config.toml
n_experts = 128
d_expert = 64
moe_layers = [0, 1, 2, 3, 4, 5, 6, 7, 8, 9, 10, 11, 12]
router_score = "softmax"
init_std_router = 0.0253
vocab_size = 8681
beta2 = 0.95
max_seq_len = 1024
Below are experts of layer 9 (counted from 0) of a mixture-of-experts language model. Rows are named router (the router's row for the expert), up (a neuron's input weights, with its number), down (a neuron's output weights, with its number) and show model dimensions 0-127. Each number is 128 + 32 x the weight over its row's rms, rounded and kept within 0 to 255.
Before each expert's rows: "gets" lists some tokens that make up at least twice as much of what it gets as of all text; "comes before" lists some tokens at least twice as common just after its tokens as in all text. This comes from a sample of Wikipedia text that the model never trained on. Tokens count by the router's weight.

# expert 124
gets: " the", " ", " as", "1", " |\n", " one"
comes before: ":", "4", "5", "3", "|", "6"
router [142 165 111 129  89 173 168 176 180 171 153 152 101 119 115  89 196 208  98 144 124 163 130  84  70 131  99 107 130  92 116 105 139 112 127 105 106 206 151 129  98 181 111 117 148 106 172 149 103 118 124 134 122 172 123  62 140 108 103 101 103  85 144 106 119 139 143 130 176 165  88 134  96 117 127 165 122 136 125 138 144  72 105  95 105 135 136  95  84 147 160 117  94 121  79 109 131 188 158 189 141 157 101 113 114 144 109 114  62 202  99  69 127  94 152  86 114 152  84  85 138 149 121  78  92 107 136  71]
up0 [128 146 150 110 117 197 101 143 156 120 150 152 145 106 122 167 122 127 163  66 120  94 148 150 205  79  73 162 183 210  55 154 154 103 121  97  65 126 151 143 132 116 189 101 162 182 114 131 144 101 128 112 116 145 162  50 111 158 126  84 142 100 170  99 161 171 204 100 168  97 115 179 122 131 141 148 134 129 113 102 164 129 151 118 107 103 114 159 155 140 112 159  89 140 100  66  85 130 122 104 120 139 118 143  56 137 169 176 122 159 122  97 108 143  68  84 130 132 116 103 108 146 118 154  91 131 133 135]
down0 [113 145 119 114 107 170 118 149 146 182 120 137 146 143 101 122 153 181 171 159 115 141 121  80 134 172  99 120 110 165 126 159 146 151 118 141 112 134 141 172 115  82 148 107 165  32 101 147 132 116  84  81 136 186  72 103 134 163 154 103 106 124  75 144 162 125  84 158 120 110 211 173 162  78 159 153 135 123  99 133 172 130 172  99  96 102 160  98 154  90  93 100 124 137 125  99 161 110 204 108 193  99  75 157 132 173 127 173 105 139 104  78 145  65  92  89 174  91 135 144 129 121 118 135  90 119 103 175]

# expert 84
gets: " |", ";", ",", "|", " the", " as"
comes before: " ", " A", " W", " No", " $", " H"
router [ 87 144  82 105 117 186 129  90 123 105  96 108 155 176 155  41 187  94 121 196 187 142 151 103  96 151 135 150 116 154 187 149 131 143 162  89  82 180 147 131 124 181  98 143 126 123 115 107 115 137 106 172 176 132 120  98 111 135 139  99  62  73 127 138 134 156 127 161  78 135 108 128  85 112  97 106 139  99 137 158 151 138 144 150 122 114 159  88 116 102 119 131  91 146 115 114 153 184  99 135 133  80 159 176 128 188 128  98  87 175  92 126 167  78 153  95 127 132 140  72  71  97  84  70 124 147  74 157]
up0 [139 126  99  79  91 144  91 120  99 156 181  88 195 184 145 123  90  96 128 164 187  70 126 123 105 158  72 105  65 102 107 151  98 132 175 112 144 143 144 162 126 136 141 110  93 126 100  64 136  89 166 103 135 135 137 125  73  91 126 179 124 166 147 174 195 168  80  95  78 111  96 117 205  81 156 142 143 102 111 160 135  96  88 124 147 120 159  98 103 126  77 140 114 145  84  90 122 148 121 116 127  80 100 158 152 105 104 115 132 124  90 117 141 102 119  49  96 110 122  71 175 173 148 121 114 140 122 147]
down0 [159 191 128 136 107  96 143 129 106 140 121 166 142  98 117 130 169 145 190 112  81 148 145 132 150 170  88 145 222 121 134 142 156 156 135 140  97 221 136 183  54  88 123 176 140 127 122 156  85 117 100  94 140 121 134 177 178  85 131 126 137 139 107 155 108 132 130 151 138 163 113 148 104 134 126 131 131  98 122 128 168  95  43 162 152 127 112 174 166 177 175 148 124 194 111 114 127 107 174 159 108 162 155 129  91 143 149 151 122  81  86 122 125 121 131  49  98  97 141 168 103 137 173 178 103  71 144 142]

# expert 28
gets: "|", " |", " a", "-", " A", " /"
comes before: " ", " —", " Total", " •", " Win", " Year"
router [ 99 149 113  92 113 168 122 126  78  83 145 116  99  84 122 130  89  94 177 104 134 127 120 147  87 174 146 155 154  91  88 123  92 177 102 143 177 155 161 126  73  78  88 117 120 167  79 119 130 139 129 196  59 164 173 118 138 132 144 143 124 171 107 125 155 134 100  77  80  95 162 134 152 104 147 179 110 123  62 133 109  79  82 156 122 129 121 120  91  92 148  96 135 179  70 143 101 171 128 142 140 124  93  82 189 125  83 138  92 158 122 139 157  99 150  95 148  77 118 132  60 129 142 101 182 164 124  68]
up0 [140 126 159  91 116 195 115 193 150 117  79 160  91 122 112 124 102  87 152 105 126 155 136 122 151 155 122 126 159 144 147  97 107 102 115  89 126 122 137 119 137 118 148 113 121 133 117 101 143 143 140 168 105 112 126 159  40  41 158 157 145  78 141 108 146 107 159 113 124  69 137 118 143 115 122 170 118 141  67 115 131 115 167 152  90  99 142 151 125 124 173 155  72 125  82 123 121  88 114 123  82 146  73 154 166 159 122  96 144 117 108 174 172 199 112  61  79 106  95 132 113  89 124 202 200  35 120 147]
down0 [130 132 123 126 159 145 154 192 161 111 146 151 136 147  92  95 129  85 191 158 105 116 111 124 131 121 179 105 156  52 104 165 175  49 188  74  89 125  60 155 101 102 138  86 127 128 111 170 110 112 145 154 133  52 176 112 100  54  90 127 188 120 152 138 162 192 114 129 127 128  92 169 157 181 119 116 156 118  96  79 127  96 103 124 150 160 135 168 161 152 102 153 146 149 170 129 114  94 195 167 145 119 116 144 139 104 100 114 141 154 109 135 100 135 132 148  77  95 105 105 152 121 102 172  76  91 145 128]

# expert 71
gets: " (", " |\n", "–", "/", " ", " or"
comes before: "1", "|", "2", "8", "C", "==="
router [128 131 127 141 164  95  92 108 166 129 131 143 124 110 165 182 158 135 104  83 177 139 118 145 174 166 142  83 132 107  82 192  96 146  90 124  91 163 121 141 117 137 130 129 166 159 105 157  84 108  85 114  93 135 148 125 109 147 159 176 151 173 102 120 137 109 167 177 104 154 124 158 190 106 182 183  99 119 156  99  50 191 182 119 134 161 136 158  80 140 105  76 118  86 127 138 189 163 173 155 182 107 158 107 162 133  94  89 109 116 124 130 158  80 122 143 106 184 116 179 113 130 196 173 132 147 166 101]
up0 [159  75 147 124 107 125 101  91 133  61 156 184 142 109  89 130 136 140 105 137 135 110 122 101 120 135 106 152 167  86 121 184  61  96  71 138 101 139 145 147 110 178 135 219 102 140  98 170 143  96 115 160  75 155 186 181 137 156 117 139 146 118 131 133 152 184 122  48 179 132 159 158 135  95  91 117  83 190 107 107  88 120 160 149  88 104 101 114  59  85 100  67 148 106 159 109 113 133 140 135 124 114 110 118 113 105 174 105 102  54  82 134 140  67 150  86 120 109 134 159 144 116 143 112 120 120 124  98]
down0 [129 166 105 132 136 182  18 103 123 111 147  61 124 116 118 149 140 113 101 119  97 138 144 155 132  75 137 162 113 124 144  86 125  52 123 193 124  90 179  88 106  86  61 138 132 111 126 117 110 123 120 132 131 136 111 158 124  57  85 158 100 107  95 135 199  93 105 149 115 145 115 165 134  76 149 128 165 121  92 125 135  89 140 143 174 123  88 112 101 157 117 130  97 136  93 148 125 108 147  59  70  93 157 188 121 112 138 172  96 123 104 146 150 115 117 168 117  70 129  80 124 167  79 181 172 148 165 111]

# expert 45
gets: " W", "W", "F", "V", "R", "O"
comes before: " |\n", " |", ",", " (", ".", ";"
router [124 149  98 107 110  84 104  70 128 166 144 148 116 170 128 101 191  98 139 152 146 141 136 141 114  78 150 135  77 139 148  90 169  95 103 116 164 149  85 134 156  91 144 125  87 125  87 131 103 152 140  84 163  93 142 153 111 107 155 103 157 187 100 124  99 101 135 194 138 148 151  95  99  76 153 124 106 120  85 118 128 185  79  81 125 168 111 150  93 137  51 169 107 125 124  97 141 119 150 134 109 132 141  73 152 130  77 117 115 108  90 157  92 224  82 141 126  77 142 160 142 220  79 148 148 152 168  95]
up0 [111 135 125 121 136 145 164 144 141 115 119 123 113  80  96 117  81 131 121 112 193 137 105 133 132  92 144 128 100 156  97 139 100  90  59 139 113  77 122 100 160  72 158 136 102  92  84 118 112 138 105 115 106  92 112 143  66 200 151 165 134 199 100 147 147  51 135 115  65 103 110 151 123 144 103 107  81 136 112 154 126  81 147 138 174 139 129 122  93 104  91 205 128 110 126 181 162 180 180 173 119 163 112 116 153 127  80  87 178 134 143 101 105 162 183 157  61 119 164 120 166  77 170 126 160 163 153 109]
down0 [123 120 109 125 194 166  74 158 103 130 182 149 158 114 161 140 129 165 115 148 173 131 102 156 151 156 150 101  93 140  58 154 155 150 136  58 159 103 130 109 208 106 115  82 173 169  91 156 101 171 110 160 168  82  99 103 122 154 109 178 138  92 151 132 154 119 170 183 118 109  93 133 101 118 113 188 133 171 192  75 120 141  78 113 150 164 158 155 112 148 136 123 186 139  94  92 147 143 115 134  73 105 160 159 135 127 106 165 143 131 107 106 193 115 164 133 146 138 121 176  72 142  75  92  91  90 125 119]

# expert 10
gets: ",", ";", ":", " |", "|", "-"
comes before: " ", " and", "%", " but", " which", " A"
router [116 120 165 130 116 166 143 133 123 167 121  98  97 180 120  98 166 122 135  79 161 122 117 151  96 104  88 158 123  68 124  81 109 169 102 161 141 176  96 145 146  94 159 190  85 186 121 103 110 120 105 165 105 112  97 109 174 117 167 164  89 134 128 118 194 125 141 127 142 173 173 150 115 136  70 106 114  69 161  96 156 125 150 174 155 123  88 112 111  99  88 109 120 113 123 154 201  68 102  65 132  85 119  87 150 183 116 129 148 127 132 134 159 155 136 129  74 168 190 118 115  72 193  72 144  81 111 114]
up0 [103  62 118 161 112 176 129 167 166 158 115 133 145 106 202 117 148 120 172 114 123 150 122 172 118  61 169 156 101  99 153 127 120 178 149 130  89 125 148 173  99 102 112 143  70 104  99 144 109 120 105 170  71  94  99 157  78 151 153 123 146 124 144 176 185 166 102 151 132 139 124 174 126 104 147 124 140  80 106  98 160 104 108 145 160  70  93 134  78 117 206  87  89 145 191 154 190 110 133 118 112 116 102 111 129 151 163 136  94 163 133  95  81 100  77 112 162 127 184 151 124  70 160 142 180 163 153 124]
down0 [154  89 132  98 142 142 177 120 161 129 203 152 134 114 138 149 116  85  95  87 158 125 120 111 116 188 154 112  91 104 125 116 158 143 106  81 138 230 138  37 141  62 123 135 174 125 135 149 156 122  94 131 181 148 130  88 192 114 107 166 161 100  94 153 119 122 169  96 153 133 147 104  98 125 101 155 157  72 141 162 141 120 106 129 125 110  77 155 167 118  84 169 129 120 145 134 178 138 159 155 170 143 109  93 138 109 145 116 140 129 138 129 218  73 190 149  84 117 123 144  92 102 133 108 128  55 158 142]

# expert 86
gets: ".", " |", " a", " $", "%", "°"
comes before: " ", " |", " |\n", "5", "S", "O"
router [ 91 175 133 151 107 118 151  86 100 140  62 147 108 141 105 102  90 139 175  90 150 150 149 113  81 120 125 147  87 134 148 116  69 109 155 140 134 154 144  91 130 102 104 156 112 128  89 149 114 139 124  70 123 176 130 153 171 160 178 121 147  86 193 140  79  96 134  94 137 104 145 120  78 109 155 163 139 127 159 141  74 166  90 117 126 126  97 160  76 126 163 105  76 141 145  84 128 160 165 193 165 142 166 137 146 181  63 143 102 164  83  83 133 154 123 152 118  62  85 149 124 147  90 141 179 146 198  55]
up0 [129 115 153 123  94 121 126 102  83 159  74 171 177  97 134 117 117 141 159 155 153  87 136 164 121  98 125 125 144 110 132 155 135  88 161 161 119 123 126 148 181  93 153 151  96  85 141 136 165 157 104 104 160 132 128 143 127  98  25 134 165 220 101 158 200 146 157  81 128 150 111  71 129 193 161 146 182  72 133 196 107 140  99 126 119 116 180 136 109 152 175  77 138 166 124 113 156 136 107 177 123  89 173 179 127 120 108 128 165 172 154 134  83 118  89 147 138  70 166 136 118 100 132  82 108 155 124 147]
down0 [ 76 133 141 131  68 128 130 154  84 161  76 146 134 154 124  87 131 108 150 117 102 130 142  89 103  97 107  89  94 160  94 121 151 144 143 171 140 255 146 117 120 140 127 135 106 118 104 177 156  81 118 137 166 139 103 159 104 105 154 156 163 150 129 103 101 114 143 109  58 121 192 105 161 121  94 126  79 115 118 130 162 141 165 182 121 141 149 131  73 116 100  83 116 178 135 148 121  67 137 159  83 117 149  98 205 115 167 162 111 133 117 132 111  64 127 128 108 117 112  80 145 155 108 112 114 158  69 134]

# expert 107
gets: ",", " and", "),", "\",", ";", ".,"
comes before: " and", " which", " but", " the", " a", " who"
router [111 121  99 128 133 106  68 145 122 146 104 136 146 198 157 109 112 131 106 150 138 115 163  94 122 112 102 134 140 137 122 154 160 144 100 129 129 177 107 145 141  84 143 125  83 153 167 114  80 117 103 186 161  56 155  99 141 135 137 131 134 141 117 100 143 167  57  94 115 186 143 150 154 157  86 100 107  99 121 107  72 137 218 147 192 135 112 165 226 126 115 135  84 174  75 135 212 126 108 107 150 101  85  93  78 136  96 164 127 122 154 121  82  84 123 140 110  85 157  77 131 123 130 119 185  89 130 117]
up0 [142  90 147  94 114  80 124 171 134 161 131 168 163 118 170 144 140  78 196 145  76  70  93 170  96 147 196 136 133 150  98  96 141  73 142  86  43 141  68 152 138 116 132 126 141 195  93 212 141 148 158 122 136 144 164 189 131 132 115  93  85 141 119  93  86  89  97 166 134 114  92 127 111 136  87  70 145 123 154  57  73 132 110 133 162  78 153 112 126 162  77 122  89 146 101 149 123 162 128 114 139 103 167 134 106 102 123 152 115 123  78  81 144 102 137 129 131  78 108 132 134 138 120 163 163 120 104 124]
down0 [113  96  95  81 109 107 150 126 150 149 116  75 138 172 120 136 135 105 135 137 120 108 138  29 147  88 106 121 147 137  62 147 117 124 177 151 167 132 162 190 147  80 109  88 136 128  70 108 144 110 159 136 146 183 159  66  98 110 154 121 141 105 177 173  83 122 105 161  94 131 156 121  93 157 124 139 131 167  93 144 139 186 173  97 115 153 143 108 177 105  68 169 127 189 168 104 134 122 149 182 147  91 106  70 147 153 123 105 132 129  84 177 172 153  95 150  69 127 152 123 142 155 160 129 180  63 150 124]